From a checkpoint of a small mixture-of-experts model trained on Wikipedia: 55.9M parameters.
Below are experts of layer 4 (counted from 0) of a mixture-of-experts language model. Rows are named down (a neuron's output weights, with its number) and show model dimensions 240-319. Each number is 128 + 32 x the weight over its row's rms, rounded and kept within 0 to 255.
Before each expert's rows: "comes before" lists some tokens at least twice as common just after its tokens as in all text. This comes from a sample of Wikipedia text that the model never trained on. Tokens count by the router's weight.

# expert 7
comes before: "-", " ", "|", " The", "==", "The"
down0 [146  97  97 161 144 162 118  31 139 116 167 155 123 120 129 162  93 187  85 107 101  97 103 120 125  49 141 126 113 158 174 166 164 129 159  99 106 123 154  76 120 141 163  85 128 135 138 141  33 147 168 150 149 122 110 164 121  76 166  50  91 104 152 113 146 126 144 157 110 129 161 148 161 159 130 131 159 136 133  44]
down1 [166 124 130  55 126 159 135 161 128 142 100 108 171 106 151 122 151 135 152 136 152 129  92 191  98 160  94 152 213  81 124  97 144 126 122  91 103 139 145 121  95 113  71  85 102 170 155 163 108 119 126 171  70  94 124 141 114 159  81 109  72 148 117 149 194 168  49 108  88 129 134 138 147 141  81  96 110 147 105 145]
down2 [102 164 100 124 130  98 131 126  88  91 121  68  56 146 173 113 153 163 115 145 114 185 118 149 164 129 146 103 159 118 129 163 151 116  95  94 151 123 118 149 145 101  97 131 136 106 105 152 119 157 148 150  65 109 111 108 148 101 113 109 166 118 166 184  97 122 125 124 108 138  62 116  53 110 119 141  76 176 144  99]
down3 [146 127 124 164 136 143 107  64 109 147 122 136 135 141 117 134 134 109 148  96 124 121 139 132 133 151 127 122 114 102 125 131 130 117 128 154 130 130  81 111 137 145 158 137 140 131 119 138 139 158 120 126 133 148 123 142 141 106 183 139 124 100 120 109 122 132  93 143 139 127 145 160 116 133 139 113 136 114 130  88]
down4 [128 156 197 148 147  92 118 146 131  83 139 132 186 100 140  84 111 114 142  96 125 121 111 147 130  58 137  95  57  79 149 151 122 104  47  94 110 114 107 131 118  99  82 164  69  97 145 140 125 152 183 134 147 112 131 120 114 129 105 119 123 127 159 111 125 134 175 180  56  80 130 134 164 135 114 103  94 108 143 133]
down5 [105 162 143 170 143  82 164 163 113  83 134 168 153 114 140 168  89  36  76 147 148 134 136 102 131  49 129 129 130 116 140 175 121 102 178 111  46  92  54  94 155  82 104 150 174  98 160 103 150 117 128  71 100 125 137 185 192  75  96 189 160 143 133 126 129 115 121 182 152 161 114  99 147 103 129  79 118  89  81  87]
down6 [183 155 155 157  98 103 127  99 126  60 143 120 126 121 142 122 164 167  95 102 113  77 109 168 165 125 106 132 126 145 132 140 173 154 128 111 163 123 142 128 116 108 184 133 125 156 125 166 202 123  77  80  71 110  75 169 165 115 171  97 114  97 160  84 145  97  59 141 134 111 133 145 195 102 106 133  80 159 125 135]

# expert 6
comes before: " ", "==", "===", "The", " season", " first"
down0 [118 152 108 142 144 103 108 146 145 126 151 106 120 169  77  48 124 141 109 151 160 114 146 109 137 150 164 107 129 157 103 176 126 137 127 123 106  87 149  81 140 116 172 157 149 125 152 103 117 148  94 140 122 131 146 137 169 130 166  60  87 106 170 136 117 188 145 167  80 129 139  89 134 186 152  93  85  74  83  83]
down1 [129 150 185 118 125  92 151  86  94 114 101 128 144  94 137 103 153 131 148 105 119  86 124 112 164  87 197  90 113 120 183 129 131 193 101 184 109 148 190 135 136  66 140 109  97 150 129 150 112 184 109 136 101 118 147 121 100 191  83 144 121 118 138 127 151 139 101 183 122 113  77 127  75 110 142 157 135 141 107 169]
down2 [ 86 167  82  85 178 101 121 143  68 142  97 147 100 160 114  98 130 100  81 114 158 173  70 109  94 132 141 173 166 108 112 108 103  82 152 114  81 146 101 136 123 105  91 154 195 119 140 177 152  85 160 122 173  87 147 126 111  89 140 105 154 102  88  84 154 123 117 145 148 164 113  91 170  90  75 158  81  94 128 111]
down3 [185 122 135 131 107  69 103 153 153 147 133 136  79 221 193 113 126  84  88 140  75 144 130 139 105 122 168 134 132 141  82 117 164  86  78 137 133 159  60 163 111 148 128 101 114 135 134 121 220  86 127  90 126 129 119 128 172 156 158 164 152 151  62 135 169 112 141 149 121 166  94  74 161 100  97 164 133 156  94  90]
down4 [ 82 125 132 155 131 136 144 207 111  91 120 145 129 100 132 115 123  80 129 133 107 119 109 111 122 142 124 187 164 110 147 139 158 143 143 130 144 136 159 107 115 122 121 155 146 103 159 112 114 136 185 122 150 101 121 127  77 113 132 134 148 138 153 133 127 140 130 109 138 100 117 153 134 106 153 103 129 150 102 154]
down5 [ 81 144 180  93 112  84 148  30 145 123 125  92 163 160 121  90 115 119 108 165 139 160 142  56 129 159 147  88 146 162 199 177  98  89  78 123  76 159 168 105 124 140 138  67 138 153 129 128 132 142 104 128 171 129 123 127 155 122 137 170 192 167 142 141 135 118 129 105 100 153 109 126 109  96 112 186 148  96 115 163]
down6 [ 80 121 133 100 122 168 103 134 154 120 114 137  90  61 141 109  84 171 172 191 143  98 148 192 182 116 138  73 125  96 181 129 114 117 145 161 123  68 142 107 145 125 150 105 122 129 146 105 113 148 118 121 112  77  93  74  86 130 144 145 140 160  96 122 116 107 128 121  94 101 100 121 119 201 118 149 154 123 179 105]

# expert 1
comes before: " |", ":", ")", ";", " |\n", "–"
down0 [ 86 125 138  97 126  87  50  84 137 173 119 131  81 156  93 122  82 122 192 129 121 101 126 121 140  76 183 127 108 201 173 152 132 153 157 120 117 141 154 114 164 114  98  64  76 155 133 147  73 102 103 145 132 134  59 178 111 146 163 164 126  90 110 137 131 112 114 125 109  91 147 118  73 158 122 111 153  78 155 140]
down1 [125 114 130  79 145 136 159 177 168 125 174 153 200 121 119 135 115 136 102 121 120 153  81 134 118 167  90 107 101 112 173  45 154 131 143  97  89 181 127 116 138 151 104 114  72 109 172 109 163 134 177 126 181 110 154 103 146 154 145 131  95 164 167 144 122 187  77  88 155 159  65 129  95 146 117 135 155  65 128 146]
down2 [135  86 136 140 111 175 172 171 123 152 137 155 138 120 196  84 133  82 109  91 138 184 125 115 123 130 151 148 162 168  75 121 143 128 160 129  91 132  72 141 173 146 133 157 101 185 121 143 113 163 119  58 113 118 104 126 110 161 111 125 108 134 155 138 161  87 138 205 122 168 104  77  91  82 144 151 116 218 125 157]
down3 [152 128 129 167 167 141 132  95 132 114 117 139 119  94 134 136 139 189 129 156 153  84 198 153 146 141 156  84 166 119 124 222 131  97 104 145 129 152 108 135 101  99  70 119 185 156 226 155 149 148 184 129 152 189 112 143 135 147 100 121 155  84 171 133  94 102 115  76 138 134 136 169 194 152 101 175 126 145 140 191]
down4 [107  71 165 177 132 110 117  95 113 198 145 122  61 134 131 157 155  62 132 157 117 139 146  81 159  78 142 165 120  99 135 120 102  98  86 159  93 129 115  56  54  58  65 103 136  98 130 151 105 114 136 130  83 125 147  92 126 184 124 100 138 183 135  78 114 146 138 100  65 174 173 138 161 121 126 146  81 149 168 126]
down5 [149 141 161  93 186 116 103  54 138 127  78 127  89 124  68 162 163 188 123 162 167  95 196  65 182 171  83 118 131 129 128  90 137  92 145 133 150 192  98  90  77 181 123 123 162 125 106  94 130 123 105  61 136 131  98 137 131 162 183 133 143 148 151 109 119 101 215 102 149 145 111 132 118 166 142 114 122 159 116 183]
down6 [168 101 141 117 122  76 147 101  54 101 137 133 169 191  97 107 129 110 131 156 117 186  82 116 205 122 160 112 146 182  76  96 147 124  43 131 145 141 113 157 116 120 164  78 114 132 168 108 153 112 116 148 123 122 173  99 205 162 135 140 145 167 136 160  95 180 134 154 154 150 138 141 142 150 112  88 174 126  68 109]

# expert 2
comes before: "1", "0", "2", "9", "3", "5"
down0 [136 159 108 121 163 117 137 125 130 136  55 122  89 119  51  96 110 124 146 113  93  90 135  98  91 137  97 142 169 123 100  91  91 134  74 172 155 146 125 120 156 209 128 177 106 127 155 140 140  99 126  60 142  64 123 126 132  52 113  85  90 144  89 185 145 117 131 147  97 136  61 176 142 108  69 111 148 110  86 113]
down1 [135 201 122 103 100 133 146  84 150 139 163 124  90 142 109  35 122 154 140 100  90 155 109  98 171 103 113 118 109  97 197 157 115 122 148 139 132 138 128 168 163 116  42 134 115 117 116  96 138 156  55 126  62 143  82 102 129 103  80 131 123 182 164 161 109 107 189 153 115 189 175 107 127  75 129 117 129 158 131 134]
down2 [134 138 106 146 141 198 142 104 117  66 109  73 168 162 145 118 147 105  86 142 108  87  92 169 104  59  54 119 137  79  44  83 143 128 127 127 164 174 169 130 152  88 140 128  96  98 162  97 121 136 169 201 121 162 104 189  85  97 127 124 165  56 116 106  96  92  93 104 125 148  99 108  91 148 133 165 119 127  87  85]
down3 [166  97 137 113 126 141 107 182 168  66 114 138 114 160 143 102 157  79 118 117 134 101  62 126 123  50 158 193 148 101 149 151 110  75 135 122  94 148 130  71 114 144  99 103  80 110 146 131 141 128 179 219 131 158  66 135 154 106 113 143 116 108  75 127 101 125 118 109 131  91 101  90 197  95 193  66 154 128 148 153]
down4 [139  76 115 139 106 125 109 255 123  81 137 127 132 141 105 160 124 114 124 131  66 108 149 125 154  82  97 142 126  61 117 174  86 149 180 179 111 123 114 121 145 121 116 139 113 103 126 137 149 143 128  80 129 135  90 150 123  99 163 101  97 110 150 102 148 143  83 164 174 147 119 151 163  90 116 130 102  84 108  68]
down5 [117 102  97 161 163 119  63 174 214  98 138 129 141 115 121 114  92  69 181  86 139 124  79 116 124 166 106 174 112 122 133 145 123  80 135 104 143 147 134 199 166  98 170  99 101 112 112 112 148 161 133 117 139 117 111 116 160 135 127  45  98 100 107 155  52  99 120 122 153 165 128 141 116 120 162 104 146 112 200 106]
down6 [169 108 116 173 122 106 120 142  94 169  79 171 133 171  88 114  91 112 146 121 170 135 134 166 103 183 148 127  86 134 131  60 137 158 114 151 156 150 127  63  72 120 121 101 107  77 184 106 103 144 155 146 125  84  49 117 113 100  97 130 111 112  98 130 137 122  85 100  43 103 150 157 107 163 117 166 171 118 111 169]

# expert 0
comes before: ",", " (", " was", "\n", " and", "'s"
down0 [ 72  91  97 191 103 165 126  78  81 116 160 169 127 141 166 135 141 130 100 103 111 116 132 130 119 109 158 101 114  63  93  87 121 108  82 111 173 113 145 118 142 131 110  63  87  78 124 186 117 133 126 136 113 158 185 121 126  62 136 135 127 134  66 111 165  94 137 177 141 159 146 137 103 126 116 118 147 137 136 138]
down1 [103 151 122 172 148  80 147 155 144 123 123 137 124 219 149 147 114 169 111 131 162 139  93 116 156 146 116 145 143 142  98 147 145 126  97 172 171  94 106 115 129 118  96 130 106 150 124  89 110 119 152 136 126 145 148 181  65 131 132 124  86  97 124  85 144 152 105  95 122 105 112 143 103 136  92 169 151 108  92 135]
down2 [ 93  99 184 140 106 130 116 255 129 126 124 113  75 178 128 113 125 113  90 159  79 151 187 112 100 117 131  90 152 134 148 110 154 119 135 175 129  47 118 152 117 118 107 120 102 126  70 134 150 120 137 118 116 125 139 115  96 128 135 117 140 194  91 148 137 147 150 176 168  98 102  88 103 232 117 130 135 104 101 175]
down3 [149 122 131 127 154  61 150 147  91 170 163 165 187 164 141 110 123 198  98 126 116 125 163 128 150  94  95 143  67 114 126  85  71  92 132 153 106 146 139  81 124 167 180 103 110 102 158 190 156 114 118 155  65 110 118 111 122 122 134 165 131 148 170  78 145 141 155 128 150 184 127 151 129 160  91  80 210  55 138 183]
down4 [ 90 148 162  84 107 154 213 187 109 112 165  73 102 143  43  96 141 139 112 136  75 164 158 116 116 162 162 119 118 161 124 127 121 161 140 161  84  82 130 155 133 110  71 114 140 112 126 136 203 153  85 148  51 172 137 119 131 233 100 165  86 228 129 125  66 123  94 157 152 104 148 162 132  66  31 160 163 186 153  67]
down5 [ 96 142  88 119 152  84 124 119  83 114 149 125  94 108 142 165 143 126 109 152 114  59 154 140  87  92 157  94 127 197 150 192 142 123 125 115 134 149 118 164 147 102  52 112 121 152  98 160 155 156 142 143 191  78 137 102  29 137 158  76  95 128  91  88 122 173 184 128 118 205 124 116 106 103 128 134 116 101 144 134]
down6 [120  83 113 124  93 158 138 159 113 144  80 140 159 155 176 139 129 128  92 113 144  82 195 127  88 116 123 138 126 173 163 149 145 139 124  72 144 122  99  93 146  89 144 160  81 163 144 195 201 122 141  99 173 152  85 115 106 122 134 148 147 111 143 132 156 156 148 180 176 124 143 108 110 160  76 128 181 139  95 132]